{
  "n_layer": 10,
  "d_model": 448,
  "n_experts": 48,
  "experts_per_token": 6,
  "d_expert": 112,
  "d_shared_expert": 0,
  "activation": "squared_relu",
  "moe_layers": [2, 3, 4, 5, 6, 7, 8, 9],
  "router_score": "softmax",
  "normalize_top_k": true,
  "routed_scale": 1.0,
  "balance_loss": 0.00131,
  "balance_bias": true,
  "router_logit_norm": 1.5,
  "router_bias": true,
  "init_std_router": 0.00854,
  "lr_router": 0.000247,
  "vocab_size": 8192,
  "norm": "rmsnorm",
  "norm_eps": 1e-05,
  "tie_embeddings": "early",
  "optimizer": "adam_variant",
  "lr": 0.0004,
  "beta1": 0.9,
  "grad_clip": 1.0,
  "batch_tokens": [32768, 65536, 131072],
  "seq_len": 2048,
  "train_tokens": 333100000,
  "steps": 4725,
  "dataset": "wikipedia_en"
}
Below are experts of layer 2 (counted from 0) of a mixture-of-experts language model. Rows are named router (the router's row for the expert) and show model dimensions 64-95. Each number is 500 + 40 x the weight over its row's rms, rounded and kept within 0 to 999. Numbers have three digits each.
After each expert's rows: "mostly gets" lists some tokens that are sent to it at least half of the time; "comes after" lists some tokens at least twice as common just before its tokens as in all text. This comes from a sample of Wikipedia text that the model never trained on. Tokens count by the router's weight.

# expert 3
router:505436526468529489428519459514521459540487488525551477498467445530591499545523477516569463437514
mostly gets: "\n", " is", " \"", "\"", "us", " has"
comes after: "\n", " |", ".", ")", "==", " ="

# expert 25
router:495498495464436437518537574530566544508515505556530391462532522421505521510525485479486521537585
mostly gets: "an", " New", " —", "tic", " Le", " Ra"
comes after: " the", " |", "-", " of", ":", "|"

# expert 29
router:464482482482448519473529515487568467564498500495496563477445452515600485500444532514523499502471
mostly gets: " ", " also", " C", " de", " be", " D"
comes after: " |", "|", ",", ";", ":", " in"

# expert 0
router:506455462451493572452461549482557513497549542505497476489484551521522484496573420506515500537523
mostly gets: "|", "–", "se", " she", "do", " have"
comes after: "\n", "6", "3", "4", "5", "7"

# expert 30
router:490494536575571519511494516506548496441501507520466545482440515512527494501420510492464517521500
mostly gets: "2", "7", "5", "9", "3", "8"
comes after: "1", " ", "9", "2", "0", "8"

# expert 38
router:546547512571520547458523504503490521478504577444476554501520505514463518519473530525483453539494
mostly gets: ".", ").", ".\"", "\".", "ies", "ities"
comes after: "s", "3", "5", "4", " U", " No"

# expert 21
router:485534500520492573511505522451467513560519473489475485488497452573529520513458559482476480524505
mostly gets: " it", " re", " one", " St", "pe", " part"
comes after: " the", ",", " a", " in", " of", " and"

# expert 24
router:520502569460490429525455523488512521556488521442499567519498503526473480475590475517599554497597
mostly gets: "-", "=", "x", "nd", "–", "gg"
comes after: "\n", " non", " co", " re", " mid", " self"

# expert 32
router:470514540563464560472540514496485477512551445544607501484503389505453503453516487526521573509504
mostly gets: " He", " he", " It", " She", " she", " not"
comes after: ".", " United", ").", "\".", ":", " \""

# expert 41
router:445496490493530443498416537511530515468483450508496534459512553504421534439474481542462481486513
mostly gets: ",", " and", "ly", " as", "le", "/"
comes after: ",", "s", " such", " well", " known", " However"

# expert 26
router:429577454470532450526525494515537484439455561468515505502433526538495483513451542507504501500470
mostly gets: " which", " South", " years", " time", " mi", " Party"
comes after: " the", " of", " in", " World", " and", " a"

# expert 16
router:426535439509398515549506514612529543507411505503503507440481509488530529429471525579464526447508
mostly gets: " March", " August", " $", " September", " December", " November"
comes after: " |", " on", " in", ":", "In", "On"

# expert 23
router:532509435522516477517541452527512551522520479422583519465448539471594494520412431494519478438585
mostly gets: "ed", "==", "===", "ment", " ==", " Re"
comes after: "\n", "==", " also", " Preced", " Succeed", "History"

# expert 2
router:533536515462527546478552505456544506496474521485501499515501509471579535514495509521496501549438
mostly gets: " out", "ish", "ach", "/", " back", " found"
comes after: " to", " the", " a", " and", " his", " re"

# expert 39
router:469439512515507564423453514539461508466517497508426526443565530540481597465482562477506515441459
mostly gets: "mo", " dis", " new", " Total", " Born", "gar"
comes after: " a", " the", "-", " of", " and", "=="

# expert 44
router:484438488555465427552505434535479519610510477523545525496492474596485440456428517536482495537500
mostly gets: " /", "ka", "---|---|---|---|", "″", "gu", "ki"
comes after: " /", " |", "|---|---|", "|", "W", "|---|"

# expert 19
router:481478517544478561499504496609519475506579535501454501472508523570520479423501460571536488499499
mostly gets: " The", "The", " Ha", " name", " Party", " This"
comes after: ".", "\n", " the", " \"", " The", ")."

# expert 17
router:487561511481530494489442448582504537617557529436423477569551487520513507520519543581524518547491
mostly gets: " in", " on", " at", "h", "en", " during"
comes after: "s", ",", "ed", " was", " based", " located"

# expert 35
router:453449506519532464486445487519478445501535487499475523540501504533495491443525596546556510543485
mostly gets: "man", " p", " University", " Sa", " As", " School"
comes after: "-", " the", " a", "|", "al", " Time"

# expert 5
router:533540560539449479510478426482457518493523526634531437539485576454383517509520466473516546450571
mostly gets: " the", "0", " a", " his", "f", " In"
comes after: "2", " of", "0", " in", " to", " for"

# expert 36
router:539580541569488469462542544551476504561435470492477516561547529545480404449591574429507474477444
mostly gets: " |", " J", "ca", " Park", "*", "gen"
comes after: ")", "0", "4", "3", "5", "%"

# expert 18
router:513482493557524437501504507561507504531510424492510476475442409418503484427474534434467492425504
mostly gets: "A", "S", "M", "on", "W", " F"
comes after: " (", "\n", " \"", "″", "°", "-"

# expert 27
router:458568457484523568477520397542514461513430498534467561472547497527527456558524526552551538517471
mostly gets: "1", "age", "op", "born", "dra", "ob"
comes after: " ", "0", " (", "–", " $", " −"